Experts of a small language model.
Experts: 64 experts in each of 12 layers, a shared expert of 64 neurons.
Below are experts of layer 15 (counted from 0) of a mixture-of-experts language model. Rows are named router (the router's row for the expert), gate (a neuron's input weights, with its number), up (a neuron's input weights, with its number), down (a neuron's output weights, with its number) and show model dimensions 0-159. Each number is 200 + 30 x the weight over its row's rms, rounded and kept within 0 to 999.
Before each expert's rows: "mostly gets" lists some tokens that are sent to it at least half of the time. This comes from a sample of Wikipedia text that the model never trained on.

# expert 11
mostly gets: " tr", " Pl", " pl", " cl", " Tr", " res"
router,172,219,236,203,183,223,207,197,184,178,181,183,252,208,175,187,243,146,189,283,181,210,129,194,204,146,170,242,238,190,195,187,226,200,163,186,203,150,255,181,204,175,144,152,217,158,186,227,223,178,160,203,152,224,209,258,178,190,216,186,170,194,166,203,201,198,265,245,201,224,189,248,243,194,206,193,148,185,227,251,225,210,171,265,184,237,199,206,173,246,210,161,243,165,237,228,181,201,169,154,169,175,185,174,184,242,233,200,232,191,210,194,230,180,202,199,195,165,167,179,249,235,239,156,213,205,185,170,170,182,245,144,168,219,244,205,207,166,201,197,211,232,186,167,201,198,222,147,191,199,172,200,164,168,218,167,244,193,230,206
gate0,214,197,194,190,184,217,204,248,211,206,223,132,174,176,214,169,201,154,196,228,239,209,175,208,195,207,183,195,202,221,208,200,184,204,146,220,194,171,195,173,270,223,179,248,184,162,194,186,179,247,171,220,193,199,229,206,241,227,212,182,260,225,177,193,159,144,200,194,230,209,239,238,239,148,203,212,215,187,225,184,219,228,237,158,176,193,228,176,129,251,164,171,177,186,215,226,203,230,191,220,195,187,217,207,185,193,283,204,133,237,128,220,276,230,234,205,246,204,221,121,185,197,179,209,171,174,212,211,222,209,222,199,199,193,209,175,137,167,180,186,209,240,164,184,247,174,118,197,206,246,201,212,218,194,201,163,185,215,246,182
up0,215,244,177,219,167,128,207,189,160,225,230,179,198,190,190,191,180,182,203,187,163,199,231,203,158,198,198,239,207,184,193,212,179,206,162,246,178,190,165,214,247,228,213,265,195,143,175,242,246,174,137,179,238,177,198,190,178,210,221,167,227,205,162,178,182,239,180,173,215,185,168,230,233,171,197,202,186,190,229,187,185,152,218,125,213,200,214,213,201,170,170,209,210,209,243,194,182,175,170,247,138,202,200,179,181,228,253,215,208,228,229,247,188,219,220,187,178,179,224,192,239,173,226,276,191,186,199,235,241,217,227,150,176,172,222,183,221,156,211,178,163,208,163,205,240,181,99,172,245,217,221,178,194,145,193,132,171,193,232,173
down0,190,208,182,181,163,214,224,193,148,242,198,185,175,192,242,227,256,178,203,183,215,127,256,227,161,194,217,214,164,226,155,221,239,99,187,165,195,158,150,186,210,179,187,213,179,198,206,182,195,182,197,231,171,200,192,219,163,184,167,242,244,181,197,241,189,171,180,186,206,227,189,224,191,304,237,236,208,203,204,195,177,225,228,224,180,236,265,197,161,244,185,156,193,267,172,167,203,206,177,191,206,222,167,169,197,121,207,241,191,207,169,190,208,172,142,221,196,184,178,196,236,230,193,217,221,218,172,238,228,231,186,195,221,203,170,223,186,168,230,210,207,221,246,163,179,214,174,213,239,160,173,221,223,215,203,231,245,236,183,162
gate1,211,216,278,252,206,198,217,199,201,187,148,233,257,144,164,178,260,208,177,184,178,236,168,207,222,160,203,186,253,184,177,178,229,188,230,198,214,210,205,119,200,152,232,143,214,248,198,199,206,157,178,222,171,233,173,266,203,193,213,196,231,203,194,224,204,192,186,200,225,232,147,198,206,192,185,197,152,225,194,218,187,214,217,229,267,183,185,174,143,240,239,193,208,221,166,202,233,226,227,198,187,171,204,225,209,173,193,178,200,183,237,177,195,222,184,202,200,235,150,197,205,190,257,173,196,247,168,185,208,214,242,184,111,178,199,200,180,171,179,220,150,181,139,227,231,215,236,147,217,153,209,183,180,248,199,176,218,141,189,181
up1,233,235,183,204,212,171,199,174,212,164,199,208,172,195,223,202,210,195,211,189,235,199,139,216,255,153,183,194,217,155,155,150,199,227,178,221,161,144,206,235,236,194,191,207,226,157,212,196,196,245,207,207,245,278,161,211,261,168,172,223,226,165,229,215,218,172,189,225,201,187,261,233,259,166,195,159,149,172,262,203,225,162,164,181,176,240,174,185,185,227,171,188,212,224,206,183,237,219,243,172,212,248,244,144,165,195,233,155,222,230,204,204,156,169,177,194,213,154,193,191,209,200,209,218,237,192,185,235,234,221,267,194,233,160,212,190,237,157,153,187,192,217,196,146,188,241,229,210,218,210,198,227,174,191,192,160,140,196,216,225
down1,188,222,210,187,179,174,186,152,154,169,189,191,181,189,180,188,209,196,202,150,233,168,209,253,137,186,235,240,208,224,241,182,247,232,251,219,208,228,166,186,198,190,193,193,164,157,175,209,210,224,205,188,227,169,160,175,168,237,140,222,213,206,183,208,223,227,223,183,226,223,225,257,170,184,165,202,241,278,230,195,215,193,209,179,166,193,248,179,203,196,213,268,135,255,251,164,215,186,198,218,194,199,199,189,211,223,205,154,193,182,241,258,177,136,225,195,225,196,154,222,166,174,151,200,194,240,209,156,196,208,177,153,205,159,187,209,172,199,185,193,219,216,269,255,176,235,200,189,127,245,184,179,199,156,183,170,206,161,199,178

# expert 9
mostly gets: " res", " comp", " com", " inc", " rel", " exp"
router,250,221,201,199,214,229,181,199,208,254,159,201,206,229,184,149,212,154,189,265,234,251,145,200,223,143,191,223,203,182,171,209,208,188,173,206,202,186,229,210,168,220,220,161,236,184,176,285,192,180,197,231,207,220,190,215,162,220,224,201,205,214,205,181,204,180,245,256,213,195,193,208,253,120,205,191,240,205,205,244,210,197,212,258,228,156,172,185,149,176,213,142,211,198,179,258,169,215,212,188,167,190,172,184,231,229,193,198,248,205,215,206,201,138,204,213,183,192,213,173,274,221,255,173,131,210,186,159,187,210,226,179,207,221,224,177,176,187,159,163,271,221,201,220,191,209,203,139,210,228,176,184,241,135,190,191,194,196,226,180
gate0,199,241,193,208,186,180,151,177,189,264,180,202,225,205,251,164,249,236,211,188,218,196,200,195,185,173,188,199,206,222,158,221,173,171,196,194,241,185,208,230,150,210,196,206,253,221,159,201,211,210,223,254,159,200,303,223,211,212,231,181,185,179,163,156,234,125,176,238,191,221,157,216,193,156,229,221,215,181,179,217,175,223,152,232,195,163,242,197,231,212,203,181,192,209,200,174,202,242,237,261,248,228,165,192,187,213,215,264,235,235,254,230,245,231,195,194,185,137,236,259,209,192,169,171,182,208,207,203,181,235,187,202,267,217,181,234,218,190,202,185,195,179,255,224,198,232,252,206,174,204,215,203,227,183,194,189,258,165,187,233
up0,187,202,239,272,203,176,195,280,172,239,171,219,200,179,193,248,184,203,225,230,174,166,178,203,176,223,200,191,203,237,189,188,227,246,222,150,209,286,197,185,237,229,209,200,207,216,251,218,274,197,188,196,225,201,187,185,175,199,184,199,206,193,202,234,164,187,191,174,204,183,176,184,191,191,175,189,223,212,235,225,205,210,164,214,252,220,220,231,230,220,260,249,232,212,198,194,202,160,189,183,213,146,192,228,247,198,142,132,216,177,171,150,211,248,179,160,231,171,143,194,168,200,159,167,189,132,213,147,147,236,196,222,236,155,164,219,202,157,181,187,215,207,183,181,191,247,136,167,214,178,253,202,200,188,198,215,206,207,164,175
down0,170,232,142,189,202,207,177,192,203,146,251,172,203,205,228,231,216,175,181,173,198,200,108,221,223,227,174,168,185,243,195,189,198,254,208,173,187,163,209,209,184,144,186,236,217,195,228,219,161,259,213,144,193,158,212,213,165,202,150,215,143,162,217,186,160,199,218,191,216,181,214,176,242,256,166,237,215,175,200,142,214,220,142,225,175,168,210,224,174,217,220,197,228,202,196,206,226,141,155,173,241,180,227,203,252,214,236,181,140,239,164,213,235,200,181,188,244,220,203,180,231,187,209,267,200,211,228,167,229,250,241,197,243,171,165,183,167,226,157,207,213,212,173,187,163,146,185,193,196,174,190,247,178,216,202,228,166,193,211,180
gate1,231,257,160,173,216,262,166,223,203,165,171,155,210,220,218,148,194,177,173,196,206,188,209,173,219,213,167,168,221,108,264,152,196,261,233,247,217,178,188,185,235,173,194,179,236,168,198,240,221,168,251,219,167,194,228,194,190,188,189,182,242,155,219,184,176,174,244,226,172,187,223,214,210,169,162,173,212,182,188,192,202,207,199,224,256,198,188,208,177,155,212,147,235,218,149,259,206,206,237,197,158,208,187,198,238,213,217,226,185,193,196,191,173,187,198,135,144,193,179,227,238,169,179,214,178,221,182,239,256,237,221,207,204,201,174,178,197,202,212,198,198,292,204,196,184,169,199,180,226,218,182,204,167,220,187,146,202,253,144,232
up1,230,168,203,238,185,167,257,153,250,170,213,178,220,178,193,200,188,195,256,199,184,209,191,178,164,237,264,205,155,180,200,218,186,197,143,178,213,232,253,204,201,225,240,198,204,168,273,184,180,210,230,222,175,184,198,197,201,230,276,189,248,242,225,233,212,233,193,226,173,217,187,170,174,220,213,236,156,179,242,200,258,162,264,186,145,219,174,168,167,236,219,142,161,247,256,216,138,160,197,238,190,186,199,197,187,167,186,184,182,174,242,209,222,228,244,212,211,213,181,213,207,151,211,227,212,173,272,187,199,207,155,238,182,205,239,216,190,171,245,194,212,169,157,214,193,205,155,177,185,179,202,220,240,190,201,165,219,224,194,205
down1,232,168,209,205,241,269,236,170,170,163,206,233,173,233,237,189,201,191,224,201,261,160,261,184,160,207,197,177,174,230,176,198,194,204,200,151,201,177,172,186,203,220,220,190,236,190,164,222,202,166,217,231,165,204,189,227,227,162,210,215,145,194,177,242,192,189,163,185,218,240,180,198,168,224,210,202,174,190,205,196,200,149,274,164,196,187,164,201,251,215,217,233,253,169,202,234,231,167,234,238,192,144,165,197,149,172,212,178,199,198,190,222,213,176,150,214,175,197,158,185,211,212,223,183,193,217,270,178,232,208,145,141,286,156,247,138,192,207,255,197,204,177,187,193,202,156,221,226,186,223,238,231,161,242,177,197,205,170,205,177

# expert 2
mostly gets: "uc", " Col", " La", " Br", "ú", " Cr"
router,191,205,200,209,201,216,173,223,201,233,171,259,242,244,113,185,221,167,157,242,234,246,150,164,207,204,186,225,242,156,197,240,235,181,156,209,223,177,239,181,173,198,150,226,175,175,230,242,161,175,188,146,174,244,212,214,179,187,174,158,190,224,188,195,182,195,187,210,171,155,225,203,174,162,204,214,203,158,238,239,190,228,147,182,207,240,206,218,180,176,194,131,244,162,224,201,144,214,214,188,237,167,170,163,218,210,231,151,189,215,224,179,207,172,262,232,185,196,223,240,227,242,208,220,185,220,243,217,188,175,288,164,180,161,217,184,186,187,204,202,225,192,220,175,195,230,201,189,224,219,219,199,213,137,207,138,220,204,229,176
gate0,230,241,188,155,129,184,248,203,211,192,176,220,164,223,168,187,231,198,147,194,246,155,186,197,214,187,236,198,213,211,177,231,219,191,180,236,195,171,253,207,195,247,273,210,213,200,191,222,172,208,209,230,179,212,153,206,192,180,161,156,166,159,221,195,183,196,223,173,172,186,208,262,183,169,194,195,179,244,171,236,182,184,246,188,181,248,206,211,214,187,216,216,199,245,249,218,147,196,184,242,187,215,196,193,220,269,150,198,219,210,215,180,279,165,195,198,125,193,210,232,249,189,200,243,256,244,219,224,194,180,230,170,165,250,223,175,203,166,231,195,194,200,160,151,199,258,187,214,211,246,213,148,178,240,170,198,196,177,212,160
up0,196,182,248,212,275,149,183,200,213,142,157,191,244,259,146,171,211,223,224,209,212,195,214,191,223,232,236,223,199,209,177,168,242,178,173,216,216,253,186,179,201,191,167,155,200,171,173,188,215,171,288,214,140,210,193,162,160,149,201,165,211,199,187,214,222,200,187,186,171,226,161,201,199,230,187,271,232,228,145,238,201,218,225,190,169,138,250,238,193,187,194,159,253,208,211,221,162,187,191,227,246,200,184,153,235,204,196,225,219,156,188,182,189,185,224,183,232,161,148,205,225,264,198,178,206,234,173,210,186,157,226,200,192,232,166,226,154,243,230,213,227,167,172,193,178,194,183,182,186,211,245,249,209,171,189,215,193,189,235,226
down0,191,174,177,188,247,193,214,192,214,183,270,244,188,176,232,202,159,219,212,193,214,177,239,129,258,225,248,160,222,169,131,232,236,244,185,227,125,215,231,206,189,199,162,221,218,202,218,186,205,187,194,187,208,189,151,161,180,238,132,219,184,192,195,222,219,241,188,212,233,158,172,201,165,246,161,191,177,200,163,226,167,212,182,215,173,173,194,165,197,169,248,192,259,214,225,200,168,235,231,216,199,184,179,207,262,198,160,185,197,229,228,193,248,177,191,207,219,184,198,196,216,253,182,249,218,199,210,214,213,228,204,206,199,180,129,184,188,179,228,157,209,155,189,117,150,174,156,191,233,154,226,197,159,219,217,223,233,175,176,205
gate1,157,201,208,218,231,213,191,218,215,219,224,178,163,240,187,233,141,197,219,213,191,179,140,217,218,212,213,152,176,167,176,197,202,219,189,163,223,112,252,166,217,185,179,189,194,218,141,252,189,215,251,209,221,241,226,153,248,207,166,215,201,168,240,193,176,197,187,190,240,145,195,146,238,197,221,215,157,218,248,257,144,196,172,219,201,194,217,228,180,180,145,207,177,104,189,203,177,217,235,167,213,217,171,178,209,220,211,202,204,231,203,182,153,228,205,182,211,198,164,199,197,239,207,208,153,194,200,221,184,211,277,158,226,166,229,236,153,181,233,237,236,188,214,144,217,221,186,159,186,226,206,193,186,223,231,180,252,181,224,204
up1,219,210,194,228,226,202,204,150,121,224,229,227,251,189,212,156,210,212,137,222,202,231,195,214,188,193,241,225,220,216,171,244,203,203,137,187,139,172,232,127,222,193,218,217,205,222,217,175,202,191,160,201,191,232,227,185,224,192,214,202,183,220,248,202,200,265,174,202,175,197,187,209,226,173,195,180,210,147,180,148,177,205,157,209,195,163,197,201,230,164,204,190,232,190,202,141,141,189,200,186,164,161,188,253,222,192,191,144,166,238,256,123,240,225,168,235,243,177,230,189,166,184,186,157,180,161,183,231,150,172,167,175,204,182,163,185,173,207,208,202,199,259,235,241,249,172,239,214,190,171,213,222,183,184,174,229,179,231,219,230
down1,167,204,222,227,180,182,157,220,270,229,233,233,195,215,190,256,222,219,191,209,206,196,289,207,205,161,174,200,206,147,215,235,180,233,248,158,225,158,221,204,263,179,223,129,226,258,191,226,237,221,201,155,159,223,182,173,188,162,158,185,215,196,195,179,163,182,205,201,155,228,204,237,197,208,282,179,212,210,223,243,191,129,123,166,209,227,186,247,229,166,220,172,179,218,177,199,218,216,171,229,173,278,239,169,174,222,233,207,199,178,227,215,186,232,208,186,189,151,203,237,205,236,192,206,233,221,185,228,209,184,215,232,204,239,172,202,237,231,236,225,195,189,226,183,199,189,157,175,209,195,227,171,226,175,169,212,191,198,179,181